Weights of a small mixture-of-experts language model, trained from scratch on English Wikipedia: 267M tokens.
Below are experts of layer 4 (counted from 0) of a mixture-of-experts language model. Rows are named gate (a neuron's input weights, with its number), up (a neuron's input weights, with its number) and show model dimensions 0-95. Each number is 500 + 50 x the weight over its row's rms, rounded and kept within 0 to 999. Numbers have three digits each.
Before each expert's rows: a language model's description of what the expert responds to; "comes after" lists some tokens at least twice as common just before its tokens as in all text. This comes from a sample of Wikipedia text that the model never trained on. Tokens count by the router's weight.

# expert 12
Pipe separators, blank cells and table header rows in wiki tables, plus == section heading markers; examples: Source | Rating, Party | Candidate.
comes after: " |", "|", "\n", "==", " a", " Party"
gate1:523493489514436511465559531447447476525496491492481570481480511500462584510332527410492643434479516577491482514451472549529456520523512526591501468492518484466450504464462513639476466489512490469466509476570458430565493454470496511531481514519436574511467529497454567448496418480521550436
up1:469521547499455462504539580509467437514487601413473534482481506479469512550425567465523481342536482417460432443455506518555440530466397548512517491501500494474530562453484530565504488488468479444422538450522551497587513528527536501511562465589505514522485623522496631420504482489474605426
gate2:536467436484444516502574540533502492531536548499466480490521427522444425407471416347540527498555481503506523434560334531508509526475559521506444532505518495544469554461411511445549548475513489532500458542464490517553528532529543529434456600439522514538514514496569483515514384589494477431
up2:480510461528520551557490447479531729531483460507531632474502479474521585556553564530510545484647501498474420532468560468504474527554420441520529514459541498556492514452518511508423536417511507463524543506515513485481507507516459504592476438531524516469514504509395445479462492495492457518
gate3:455467497438505466492471486472501490487488513448465460537444459556481489593475526481511577455472501465561581465545578477459501543464492433508475549556497434513442521495452504513461463554523470478501515490406477533526520471518457561461520519510494489416451460551493605472514483537528458449
up3:498586498557554500519510542515521530471476491529578514465570554418466483432532389435466435473478513575403463512433422442562489508511495686485523463456500533466547455502540460505486486490437541565568463486514529397473470559479506434573522492491465539567532515490533407529517570449518556577
gate4:434549490503472427481442547519568466543374436457500494530510511483448555416517505485491387461519489440484488494462575548458534577504520550575517540510545480455521514505572445503466539536553488482517521546460511496698552510468518421607539453527515484458473348438544586509472513483578665544
up4:517497497485543577516531502479484539359538539534531511452422560536525463506469492507503572602459504605507447506619443482536496352568460490418495418534451589542451441496457566522544532415527512474526537486471566469453384490519480514405489525450468503557570490499503407498458482465445513470
gate5:469538522492567526517550410460490507489596525583484441563544505479491343532437516443492551544483505564582438540425449497557511474406429460591506456531451489499488520447500521453560499573539509543502516520559518539524410549454522536507467520551438565454424439573518434551643537517570549531
up5:478458547491509517513554459473476464463491554508518291509495517502507421516458483511517535516523466544543490441501546521541489563471421501509547470556489488509500571420473484402468485442511504600509502545566515632493536677521471503529531451551475543481500488512333545445502542549532474524
gate6:437521487475452311542462520473500462468440477526529509534489478445579477576504596385540487434521484670492521444500535500492532518501490540618496524607511508462497505526497495525519446573456509430409443443510448527561489500503464488538522515456547551493506440457560576477483412519520447507
up6:591476514542548547460486513442483524555566526507474455504553532539485592448490435584441561449477557306519492581481441463477501488515606490372475529395476498537554445502465507523515561567527534532552535519493459390454527456479585481441493493530461444461504545529408479482513562468520538462
gate7:457398527474520521447532477462459541568468431538535483515546612534519501453520545464431525519430490421554526486506460439468508446516406463512473501479439436435484484501550516457531717491612604515475517526509429565526350471426474500484447536562439594475521496472528445662500559458512499519
up7:418483473409530444470538411415527597541401494517508579446499542455452451497460551444458512532460430477520611420447545481551440471510376425516571483572473503451454649475484511454477459506541560581470533549512522529474424512463462536505498491512549543491506540463598475537557585539480401486
gate8:503549539491409554564478458523492545588509503672521541500536573570474488401511584438476475528513484521449544624549509500512532489502496502436506506455536635491507487446467529463438490459485528497507554539476513492460540475553424515528512466492515659554481531457511510616448496469509456525
up8:547740551494415544543465475514461532600562522539529506521533580515568453441512604446457526498475549501480555474517488524482522460504462485494548531484532460529504458426500506457460499541496496528468513522496504513621553443539429520553504430526517510520469509524518507466434480412525596518
gate9:443478645482441512523471537459509424462596523483477517557539524445487467422586580573481508528541602528519541368553430580504539484446525495454402596553500452579544501502472369466527617563522471501421526477626491522505550533489459474513459524512487489521535441619501520455464457494557519462
up9:517521412543579543444469457492549514557425500434520491520404496528481547544461367485471599485446423457511404549434533406514466551454446435533586473487481514484536430535543500514457461442530519470601524488513541474529447371507574500479570487524490548452467524470459445505631565466507482482
gate10:502408499474470535546478502483424497579501553491499511515516459582569507417539447455470397455500504519550544501580494509456485513565493516442525550430474471492470468526374583508486482452498479539535519525497472501473477487507489483421486560484500493540536446473514432574392447485437478570
up10:522573508526532549466475503501719507436468436516505459528536501444346492532496483543511607531509506429416438524392533517508469584433470485542442421537539537497545538507535431492461517512515482435495477505547484455535492427489511498508493443503496480495476570452466488421603549501544585507
gate11:471458508510617502457513391437517515475568539515479511521592473345480460579483569531507559516468407591552488473473453513508469557439552535510430529485528521465442466491462447506478479602531531522449524534503503505472542461519484546532499515530494479501467488498482585561532484523580512510
up11:457477367483459460561515516494466481495532517544455548442582518589555520434510485361486476505536561401433567608483538535549477462526430450457519480493557514511508477513454512502538499426439462509535528502478510527509484563518492425459461462512477543489526521540574446500503497496501487534
gate12:498492509509414573525584537537443489521482482458551430580501439531504507504434463493536522564530558461570484642549506522494506312413510424520617479370478376486449438554447506507504483484498587493510513522582529481536525382502446530447424561519500550487509543570488452558520522468587452469
up12:494486362460371482608583494485473588530421497465509478428510420595516464539480471471549521564539509498499511515509540546534491436489527477474554476468578418464426497503439597506445456472369468531432496535520580542505500524583469556453451504487574505492551518560575629504436602471523444488
gate13:459511495503542498435525562536525435551570515502459485527475435446524547449441521473479468498507491371457500479542510434501490558369471460545481510492571359492525473527514480413536514633484456509537442482517496528575575582526494515466546422566493574480441462624553568463510476494439517459
up13:470498505428482524502522517561550542553586493460481479406497530473443511522439550519487514460493475431456528503439496484548460591514468479523494456536511562469518436486544524492513505590509726508609502496523536562443539455663382487533571490535532522535477533575601564530537532491542489508
gate14:504520545480541512437428513484532383532459534494520491568531524415526572516530564502504542501520472439373431423443510476491522508483520483516476530536407491543534470428504516474543482569511512543558502465472558539529484538376503392615564416438519541466395503581576546405497491488559533492
up14:455511422479516453416498416543486529485468521543413490476523481527515582420611501445531521468481498411508539444450538531519514498479577520420521464484410521521453476441488440458555449527514571512519533544456485554473508540513589413583553501438609485481515512413547531555517502560465410484
gate15:409515505554485507465536510535459482550496494538503511509547555514601476514443483480426433494670472507480467477547490567494459530505508526539509513492533491369579516468532510498462466531519508477536462486451481460554513590450588570534553515527518550415423534508435571532478492458470541460
up15:676478510489466541526452515560501503526505443460547485494508524548525556431574453536403612484430581437551500535519476470454562353546517514532475486445432463527462468569529572576521556528494578520455457482507480478483472429516454417456409491470470483595534428505459410466500513529502436584
gate16:544479502493409525430547515525435549577532498447548325615524474519467457551471488502498493511518511500556569485514444539521491434477521406502492564538499500258536446553518484505447555531550489492498461476527523519495574416483507502440414620549494471511492549555515506537499529531503519517
up16:515486519417451484455534326462612490574520417439542402498493451499456459509493470547508471762518498548555555437475453583523459476529496439498498502535572532535475476491481528509446485507516479507509484495522579524484561406542458544466511555494537446467477581554552495496512587518455492508
gate17:513535542553506494454505534449546472571549487489414517493487447470481577541594576451540570545480482542457485531487487562560441481502466440570503381483452496403491471528601580569543484529494522499434476510473529517494366484497531465548539483433477620579455497505567565543514577464520539470
up17:400505518514494481479537485423543494545531491444452551455456426425450546571549578462560603540495446538515472517484489522534420543434496403554508454510467510416465496491622586534565489518537517547465444530443512493462364554541477507466546483439544614569505503502595512565530596519546511462
gate18:494528477516469487515456587444467463420529475531429344555480515489499523472466571467500498521465583457492393537440530612461522441440486460564523417464462543457510415509546478568519501411519462489554566442552432505430473459373470534507537517488423551509456505567430410419442399538522511476
up18:562427550540541523481436511536504523527492454497537467510560541539541521456569388550468579433474520480523546533567485451496510483549457536515441582473466353530572510520559520497494649576498552460515451501490444451539498550551509457473433572521515478580518456490491548598473508469492503588
gate19:533513394330538536587481517507472536543493480534450526461471433490499553542490524441500540417293496546470617536455537513531550555515510501508550490456511502523457487450417513557466468537410491484451458481545445645511500436540423504512513542424530500498476478531536573493474548517451539452
up19:542449459452536547377465535494446519576555541499445553505472459542525600479478517579446472458541482463557522523511535561460531500528562512516508497459451460481451488484481591494529504521507555466422476458484486538518482421492439506550483577459523483519473386516520537546463473509438559480
gate20:485442506486428488523504512423496505552490473446437544532536491483454518492481562467519555469510443509484503541532420485482475536515424456600480615452575526473569501433481596534455496457597457491397493493441487480475496513475460527432508567437505568427426513551581517429476457519562513460
up20:489530470501560484474470483577505518478542527568526444478517528510585466500539481513460394520477551487534521500432555565511520445418623563386533451551446478514551484539513434495555505537421537482525515504540477461518554439525567489547470407517494473553571514462411347556520559460433458533
gate21:433486500527406487493495462514464488616489422492549500514467476511550557481612544468531492473484426617549492514555497481484476487611554539505445478446530523522462478523492656509538554435491575533436469515459445433477430475527497480515489492456511614537597450503583522528515497478411469580
up21:610519507498573495469462527489513465461509541528461470518531536501504509521433485572479507477487596400431504518453486524459543518311433446510543568494461474509575507483522346548469468573515483412561531464558511555527613476453491454495469481522456386446415528524428502381472472453513561474
gate22:545530518489485463471435516460505506540576496504561508530566510476323454501497539470536417520480489467436540440499515405503476457466451466558528488518536451452510490558550558510453509506544576560475522502537426468450463461483487584563526534453559493482429490491589544468532422535569529485
up22:499472480454494476492524435423478472517533553526500551470610527437455448491481555464541463452444511382462581456499499391513503451482481520538507468509543494522457483509476572552454483572721571587470499499546519571595506502497499540581568333484546496462392527483571538453560417535517504462

# expert 34
Word-final suffix pieces such as -st, -ed, -est, -t (Amongst, await, forests), plus verbs like found, return, defeat.
comes after: " a", " for", "d", "ed", " in", " with"
gate1:509455544537529553572457470480448509529470446490466478528449469485503602517619547466530420481450468494574527434429325495464449544483475529542458548522449530479522478523534552513546482508450613469497481519475514423493543480518552556498511524509434608530484503507503495505484528418360478523
up1:499444545482502574528443507495438487416456456477529455533473516502480589486544564486544442503496538492535593518469446478459519548472470557588503470475452479478551565535539526483496270537490601448492457501478646564510679479546491442521529525546499557433450490643507499515463460467499477452
gate2:502494570436515473507506500555507508469675498546532369450533511519528539523571400463493519500579533516408505406471497542485616559468495393496477542488540464530465457559493531435546509544523455496427488630432441561525515502508577507500466529462468490509532495491506505476527446505528556505
up2:492487542455518447543547450521524528480606501530473596390554533486505509493447484480527511482483523478419460481539539443518556497495442234501432493511553529574464509552478509443535521497494430555472499483448440587503510507512590564524480486455477350478602566457467500469471465498511556437
gate3:484514493541543587525567551556345459529561536518562470586496586482554538505446467538286513463468546503438436439544522479373550479470493515523406512502535530515552513498536478585474486524505471514550486452402425481459507544541411466556493458522506463469496467525524488464524513479482508514
up3:530485578504390432470400508314499465509492459510422515473486441562461501528550567421484471511582527544563582545447508516537501542542450484498557476472473492472446525578631570491621506480464556441456483504640572514561495425479514495512529546474483495446463458474482550467471500496485516537
gate4:534518469462543516545523492461408500452602492501479511498479476499529514515599490496569514492468514542505469444632524507458633457443504440454485465501462437551486426487497491537413501472470477530584559451484510449565470463536510513451463499480457499474529517534448478493461514538498533528
up4:477434530506415423494524506522504499487508509511579490487482496504492489418310476523570458527497439537433537560452431520516434564540406581525524544565574553472471518496567478490557421501488557718533501527488525487476434546455529477548551549451478598535543523445554488471530483420554418511
gate5:456500513537542550468460448464511460528448519552516558490372528462488525492457496519532485412472443597616473447455394542482560569510499452531396549441498486404480470506512587543643484488549509430516519439425552506542547471513679460541589550473473532487493488515505507553574489464481495565
up5:460535453410455415518393490452503471403467488499558513531504454495573440509418471532508518592402454488533468442506532585547548523504394428557528451532551482526434557543502535505492486424618362460541587508542535407440453545495512485495489510423491507422477520485578521479414505484520508558
gate6:423453511523530427547504525464542507444586497484476494498433506490540529402606511554558446502506520492441470432537441455484587526510486476467494465530515535418487386557542505473588579438448562509498474454596551371528506469405515440485375529443520491482498484494487536465489513448518658561
up6:502524492500458549544506469513487480528411511775518521533602513506474463560408526424472438473685497538546558471506547490501463503503522489596459531443553528542507595520470517473431424523426452519469474568441445517447485547561527501542590569534525485535482497379502449557518500505534495472
gate7:490485478478515623494471522494506468459523530490535519418497436536547563455511420507546476427449494535463546502443457530449509551528371451468529554430500457457415419472488539466529706461493596434519506540470384467486478457429507474501488473428380520517483623568562504537555473480503482579
up7:555490529536522486430473520504514504554565492553499456621407515492480346505466494415479519574590517537515439534546577446570459504593541532514512483525482500483490550502463413522567559557484429538449504452595577583508444468502379492464415520563581570496485484511410502428506517438500531469
gate8:447511484544619472503452514405445436490552498374475520517637483506488529526484482486544462489393477518532513442506524576434502526504483458553452516524458485519543433563564438507408441571531544467523425494530510464486481533462544471569487567516512444513470530385522533552458525457552531511
up8:439527455580476462451510512413494502403497487770439496441583486484428539502490469478532500522438464518502492490510503504476480448522438487509498402565475537571468429564548504522371382558478469519591438543475421418512451520515563508557486514559472489526539551416492534583432594481462478515
gate9:487503485535455515513509516481535482573457478524492449490592569507450599460397505451516496465452496571568604381515467450510503536535451570607458498475476438428597497575479540511493504523522539475529451393484483412553521526423528496465569504516547547626463493474470477470480526590486529510
up9:536464523504445360415396522518528504529503532576544465541494453523529518511658573509458440497592479496485464579450494584439474541553559713500471541471532491471471475490541506526546499520561582529410463388508478487444486435489493446665466513468528465435524520468550538473474410423483507541
gate10:514422563477519507544479490521511451502505473549514507491598607506553433492488534519492459520418482499529557440609431534478522433528460402510456477504519466484483550525530506576424479500525539542520487541449415517443426531427508736581470465498605506461507479480577491508413485516510560537
up10:500522431557596520450509481495543562518573543524457527518441381513458548483536562539518534438606521590440447588439548493524468534470550593496425531476497487429468444484398465395592552482509501455462483475586586446579547478542477491477497550539433501573448532508463549493542503490414453503
gate11:583550474588383454509491490558502426477524460536477419643590424477587553437571531542484531406412512523516617422471466506545486542569505531490318496517531492459504541564493528494457528509503520556508443433546456455512487524419538522533491530461554542539527488523468481493506513543507511568
up11:608458517434581565508431550504464546564575510506506512589498531548425494500448436488458422484519496506443447467549555544457441532518544430488588470435370407512511491508500523472505569532474428435470527576489472476508492462480479513471444458557436422513477481512533533494489417462448524481
gate12:450490454464486571493446549497593491553553533582503506492495503478512559593547456427528589443456491500413544460519530482505570505469507493441494549420597494515480380481592463462506572459532524530501498468491424531571516432466490502501562515469468403478454531436528500449463396571537515512
up12:543478542563491421510559476553460481488543453504504490538482557534442401471501504508431545518511524547480455541494499525722458514496516446483526433494472492510497625569500649518433489479448477498466489542562446528538464595469533526480434445524509601597506442470471517503498527417440504493
gate13:496515484537494443498474532488446458472491488549440547532513592474449483516541561447523576513492486504505428452471464463439424412500486423512529524532499490474517561462531601445492571435443485461514456553522514484450468490491463509485465443506455502438521478507491481499357465435554485529
up13:419498449555461511504457504494483546492520552527415557489604567462459571514538554388541554486442489507522465400471481478488536518505454461534539583457472519477534549476479593434532511520471539465496491576535473448559456437483520481508473485508448495522486704478456464519486467430547472535
gate14:381459480525457551451424528470438496476537512478457456528540463533484514540578592501548480463496480516581519568445466468476523461547524590572540570484445488418543460526515554469552485491606538529436467540517493426535431464581490417517501556370541456540478529511504507594414460439511473538
up14:570489572502418406499537510566527457529519470456567477535484530507540433491419487518473449516532510556481459441551529568541494574456533425501470528495495487546489582534503496516456539640500515443529506445493513565531552579431491546520464527536517526482518449556498514428590552489480624469
gate15:431457491555531580568476522508286484501486476452550449515468531484473590498415512485554437477478668474576547504465455502466507541468530566557486505460356508516472418523519515517497496468513540344528537470496434520600539533478456466578592529475424519471452445503462492558449532509483536484
up15:468496492546508516553507482501460481439580469492510502526534478472450576451496478471560507493467476484525493479420441493518567536443567509513499439488471547569471442509501511581518527408527514476496544432467436476601334553463515494594613453435458522543511455469333486476502521530530490542
gate16:536433533545434541541480495480491492499477436432479466426452515482473468509449495556489578509480516550514491520514389467464466491534517574465565507491561500498545481513487540623493456507510485474416487518534492522582461455480495545466462463535524522516487449513536522438501508490489529560
up16:460482483525487493534563479463471520472529537424460510405455501449446527504491472543498535520449440593570439520518471465463477477488252584455555506523600538515436504467459537608489376455479481511505490543307520506556516441510544528481445431583517493513526502509535466524535542517482469498
gate17:513475473403555451516526410497493497508566549534519503463497526512531546509545511439473504546522531454468548500511725490518507422569501538512466509514513427530490599558574443454578498538480426460498515550592388476548544524508466534489377507463440371410440460489524490529466538587491491531
up17:502582514525541488469452504431437499537503550549525463425500481471511736475502553559491467512460521528566489465522477455461467497541518504604448493540408480476496481542533598450514470563496494467485518457468474450487513525472526493496432449567463507460479440451493478516535489513449503400
gate18:486454583429439524456492589518549505558516511473494568571406489517463564594472458579479425507488486493468454570494502396463586552477499495528430471623457467442470614488516515519440521574511476484487481461495483490485496523527456411523368497567548498430505471611462524419422469478513511478
up18:515492535571537420458534480553590517509572478536555507495491520505583471416526535479441365473508484458506528480451475543550419486582455545569539554477565505502598515547581438496548505467523481500516458482540453442505510501422486458554484508463490448528455510505497569541581565482506548542
gate19:492507554600529605495471526467507456535539519537437511586507529468492502472559574520422535438470569506582459494657534509472565490388442504634439478440347421475503455532551507556586572541570428472485454458492474497523534497543510510480460547518476510415381474520539532477395452453568564508
up19:561437551502425489391446557591499436532468442493588428541469524560531489484545489563534416449582499518464524558526505558423538517550567529470463578455555503452611511519504519537529549521498561430450455439532493564534447454441447404537492527501510512502525446510526547437498487429448546530
gate20:498467394545513515482486460541489498548451485410547459446517533466562453521504522601519515542478476518494573560482497523523545569546568549498457492472363446479445409481510503522537477497510568477526674387474540546475523367447454454628487537529541525526497520586529500487448477486566512385
up20:511485547473445492473528545498502511487442547584471468518522439498381515455541427457465471467532567528542494482496495498442540456464475498448532518484597524481549575510527502487224533508490437519488501581505491510510455562565503504373530469518419465461509494454458514488540468507465475566
gate21:381452496477420485388464479506557556490458525458454467501479552493497520552537565529559550527504481448538539521555486517484483456522476476546469541541558510501452434515481483577561502460588519416460482438468574470410480449555477552559539584503520407529604456451502581493400562470503681470
up21:486439464488491486526501436511517501463403546474488542525476503483537496512523448571518555520495489443527558524566480504477546225460401507541465438574519492540496422499493386523532490460551529367514526511488512521423496444587470566433514531530420543496519509472510546459411476491547507462
gate22:483423490504480594585509460561510493526514431513497490519518549480518461499504470574455605476575467526400490480519498540422490550479506491490492497529520499447504531516450521426508550528566521475495425505530473442504520519500474493533488539591490523449480487543529497474481553509578513457
up22:539442555506521443479292566541439507489478524467568487512490406506478548378559468560454516444509567476521573439546480465446573512531517555571483510492445475495535482563525449539447534551529477476486461521561512564485510488548471419455412524504473455448455441493510516569516546501494544468

# expert 38
Adjectives such as large, small, high, main, short, first, plus inner syllables like s-mi-le, im-me-diate; often in math or chemistry.
comes after: "-", " ", "s", " (", " the", " in"
gate1:436382543514437581456445455518478433436509504493475525586529551529501541436553474441491458428497504475594513448472359515472538534523491502516477492471498520525535469545505431505612516512546488452510501492515474514718464425496445480504443543573415518509428475512511528489468478459458402504
up1:471523458468468551487523476414563541467470527441462568460481486444417512554408474513562493465497413437622470470516424455545489466465458574453519480543574544561399472463438471496508478441532433519591550532411545527501517407520501599514513501499519562586490571496479425445508423557540463452
gate2:480496527446451558385461491554509530481606562509475495559516508504533542412495466465414561432501469522492560492459420503462632515528495472436521530462479510458566490559538529510485544518490504462477549551540417491568497470487591486553472484536494466540518505531493582532455509447376359581
up2:502504466528550504373502432464537547469554566515417538463526552484478518447494425494520587495515406483543546503437463483464615459491489553440518491511542571507492486540524497465481500474486542501466577543494478529527518452490597543529481475525527522541539588511428478541492472506413501540
gate3:556470515579564502426475515507491542501567437455462516524639487484453492454501552523483486475444575463434479552526506592440586470509495484466452566422506521394508437486451534482512561501503521491456455456600462535543339529366553535519460507554493567406492514546573539551488460429467544504
up3:454496485492515531563513504523515459464429538511516528524453418526529423539532483462480492482500449537466461460508519486551470575506572473545521466526531603505530548516455474509511456473449456461466502498518519486542505496504423419501574397423521411513505454529468460432486485524524562492
gate4:499566456561444572483532510530544477583504435557517408489578595463530482599519486462568515438511457505489522458493455455571500543530510540570393584490486500476508486481527434537508531537467300475531479488442505475499522435555476557501476570451473465490560510611572529472478518490455506552
up4:495495455489508442496492564507545510382502538461529584462394551503431480526497556460540578558502426504402421542476573470529541463517484489503541392530533578538520625503513549482476443429501493384414566517489476469500559487487489501510537376503524600517527456458447498462488485484511475523
gate5:466439545516488498443503514559522497464491495516554536539447420490513551426558533456510464459452421444718464580486467391557493537612507540547538477535458451471525530523414487309538501473616507445521438497550516511453454473451555480533504609471487507471544547531471467566490577466455473505
up5:471426499529498308489588475582504501437502511516456551493493516429485537536539542523530506449528490444574447577524501468597524549366491569520488484539474479552527506408443425508531499478536541541593449471367506528464545473476573482580547578515463475479541567602481488489468568465470471508
gate6:545538415559480485445512479471447545506565550488483405454679506484495484404528612494528518434467447433579621499449465579515487482442524529491474559431500514467482426463438464393546529513546512512514463529475509608578518490643487512573561565534479524525529539608501451553460484507503457522
up6:550538442535550468474575473496538458540529550458566422453590529506485524572549585529475552310502504462545583497494491405530548457517487505449570501433503525521441463505542489542600457509412519529476441517462482525564503547510562515623560463469377503490538558525493527473492534414506461439
gate7:477458529481422478511470494508542448446481482719512595479429514537485492521464548513452591517437440559454498517594537429491522526556500483604496489598461490491484548507522508581499497472590464494545502422483504455549418431548425483565498485463527429478476488525518444542455537539517533512
up7:457516490475421482550463160466549473471456533465492513466488523474445472569491532474496559497495443555484525501538566425518498528518489472493483530550631458468482560519475502558471522405532434487536509445473520521427463408536533537493476520449498428501485527510504337541472540537540490521
gate8:454469458484516501494487513592505504476466439520553527447529490521495541550472594517545536492485429512466507474510498483558511551532492559547498442455513393486496639459464511509506447521546559404421486511499450490549447486512425482567524461464589464528513489477506556393500433441570541463
up8:436460474487506539471496548558569508461446340460503471482546469448456421522455593574362562426539523426502493483480420474488499546443516526551544546477563503463473562498448451523504434507561482448428484585322479461536452411506522532449538457484578491530525567481523525469483483471516574469
gate9:585441477454459469610531444580531466484439532519521544468483466519446537525463484488507472542519468478484437534488471569555554566577552573543508516502503468447434413475464478518498367470521423445573521473471510555507421441462507495533534519531575448503419560586528496487439541517525545454
up9:505504535564501524463514446447513541505525484469573428414413580515437447473528496415473565672442483554484517543448503494447548398538477537478484401515461546496470457454504513501525571452482556535502547508515486433429434442507506464481475484486405536506524452530434501520469469544489439508
gate10:507450550506438511441470485559519454493475539506498456510458527549523522463492506430457593436524519530515481530494468487455541485496506511483470507460554423520566512489520546510551446556482592449476453491530492421539424495477551416519555558495511458481459479534557567520495549440525515519
up10:515490503452397464435508469539525464480467560444453464444401570488519486498437531491493574452517520505494433507472462500381517493468503517509548489530595483554535530486526526515374453509483552441535474521454532459515469562489537534549545528503523489455606506500528575479431547516513424452
gate11:584474514431552506412429500492529507548512459455495537484550562504487496437490495525477583509497566420486446514497475604315529439527536457446527521445504520490484444487519609536459564559507514435497455405503479502487483445347560465477576539544554430470520521468510491509477415424554494501
up11:468575378498515531549506515528534466465477496555490486639510457551444455542537526491532489512564479538455489496518546453606445528527428469548540475505522561488522546544468395503641461425437422435469527480517535489514552506541483450500514405379456493536511479554483506420544485512518575454
gate12:552450448506449420417176505473469514524516535471419502550565515491519497460508579576519534544419512491512449503499411542458512563590488502492540530483547470464508460465538538436516523545458570495551457444541449443462435458468523517470495515575473515464460527470581549479501397557494468616
up12:549480629485464467548500532515487482532560496493568480488503520512535544450517510548518487430514567536492510488521452548458540394481493453465432695427184481398530516498499526558424513550474544454445432483536490549509517486511511507504455553489497537455511464496505528539463527471462515485
gate13:485434487499500472501549561496479528576517485431523490556535535498474472431437526557462454443549450556547487561516483510297477443487546613474425566428478547704525473481553537471433572493535525487541448435490526586530439527518483528482457627513461569471486535538437443504493456521439547520
up13:539515515488446482450527414515522536548499419488559500615527527459444460445414598557458481426564508485515543489463483555535482464462550560585496615469520539482499392485507504513425471432509542385538498432528504481542473514465426539546522607587517468520511503519440547475518498519505498552
gate14:540447506468488527499511560512479517567514493480652526474439645529466495488416441402440469466533518545471548576469555445474537377522528514462392484442533459460547486530544567505487548508498511458476564465506452527483556518440538543429358520482513529495483486406475527489447470499526512583
up14:534471535458505512419503476476546517665458542496652565472478580513490416541446434450487525478479394519458459511486539444525584469506574531471399526486568507466477511587516517495458504347575528415512584571509517519525513463442596551434551481490500510511534628539481476469452516480468519548
gate15:473516502482472479529465490513505443383454491554515526523497510513494498512479609518492507476491540539469593519426516488528490454559488552514495522491537480382561434640486512565619427489472517454460501420497476572507474458497455520555541436468540538490421403553572495508517474440462579417
up15:489512527546542482447472507566491460526575510519502459478468520531520503558739477467503520508533404491515535469534486475456494596449449484500496467558464528561503573470564452424527497584548559532495465486526485454484756511493495435478542501535492428465591484548561534526578541452514484538
gate16:585440516539483523539518556524468513548445453399536435561499458469488495460493507599542500494547443528564524563545523487487455530507498459481452437573404527463556442486520558514472551536567565556521467446529488480432535551657476359498432526529544560453464448488461570455584456530494502559
up16:461590472518546414475491442474494494517542521535518534455532507514522569578569502416507605602461475454486560457422471519498576503462510448470482518445516487545385499483525462489537456497420457483444566514454461300460531459536525610484483498474472504518550546504559348567474586491512515571
gate17:566506495611500493507459522511544436469457486494484503519568514598484529516525519413438564524451529564410490512500549460483528504526459480502529445416496407402510445612660513519513474451515506521481490508468504448546365458462498508537514442504490534498489469505527480502475539431537609494
up17:477600449469510507480544545427524506486492497437448524439489532481389531594451472462568505525439419500473459551474580370569473530451485585461523406544547470473481495472590490485549480454474500500532560561390535466496481514588492586543524380433552590564532533562470491518593492506611447485
gate18:508540498534406466524574482546522471514500478455558478463485534500470467564475577463526537244500531532566488441435523426576496544503515443585614550444529511397494560521460497529427550480502509455504403448505453635526353435482402552516497565529477494458431545446588505511551524517505520526
up18:558562534564473506556436464463534455540493492494559512438422449501459523575513502455512528418461392569479548456478466430496503592534483475455497543468529492522431540476574737477514634448493500502355491439533492463462494433479472448507551540492444472462515522459541629488483459464444486548
gate19:539553492561527497489485548466486481478585449528583560450517570537475603537503506531535498485471522561488539466541453507520462493491461503564517480510487518465436576498541570504497452521515511481479496502449518452458486660547529565582502497471541572474463537470550558578494478435487478448
up19:487540480536513512525507549474470470443593591510514585409523570507432544486464486522658525537466502483487701515555528510469536447478474510488538477543497518501415557490533539456525478458530480487463510537443490524520463464538491584541508518456502509507466568454469540602465530436495477450
gate20:495570502536533551622522507541497494505500435479525445530504524529517461467444510497400486423544597504487465498519530451485437490491507505381482550439476494471569470549525527489477501571496443530450467479530452490522532549530483510452500417489521405485502495672519520595457440404491508487
up20:480582505488555566534585436517501552476491444473555433540517473523471454551484473479421496450550537440537433535513581476496457513480549503477488548480490491465527451506613490475476568518505466558482463512496531524477516566566482584556470477471524451485507505616299476596496542415482490493
gate21:517434481569492531488476481520520506526556503534492524591670442484559524451508531451493506458478519493467431544532457489548546493447503562501511611420586356496492477529478509574499541557583461350494459485513479510532519562477475552480537514493476497551434555587533465503457441391457569472
up21:514437479538462478507444512517534529479585557516503520573563410450466501484489506426532434442507538500470394500535475468556487550410540528506531626474575424457455437478469458470433490569554427440520435448512480511505550536519500565483566527480504512536454531573561454516455475400517369492
gate22:470494535448463520541441505437489498543446513432472477458434505459410496468549428555547607567502481583475481516563495522455500524471501536468530523495515503447502457471523508459508591425488487420495483480582525442573491497539519510535488515451287541533482452547547498485504414455528476512
up22:486520564426470499438413436444572465531452522476494484489459483467435523538534428623549506491594482523529556422526463521495535558527569537464515579460598472446531484504498434493493534413477494443535505527567567453519541441486502502490556503447511497547466483536533561438569424481568439486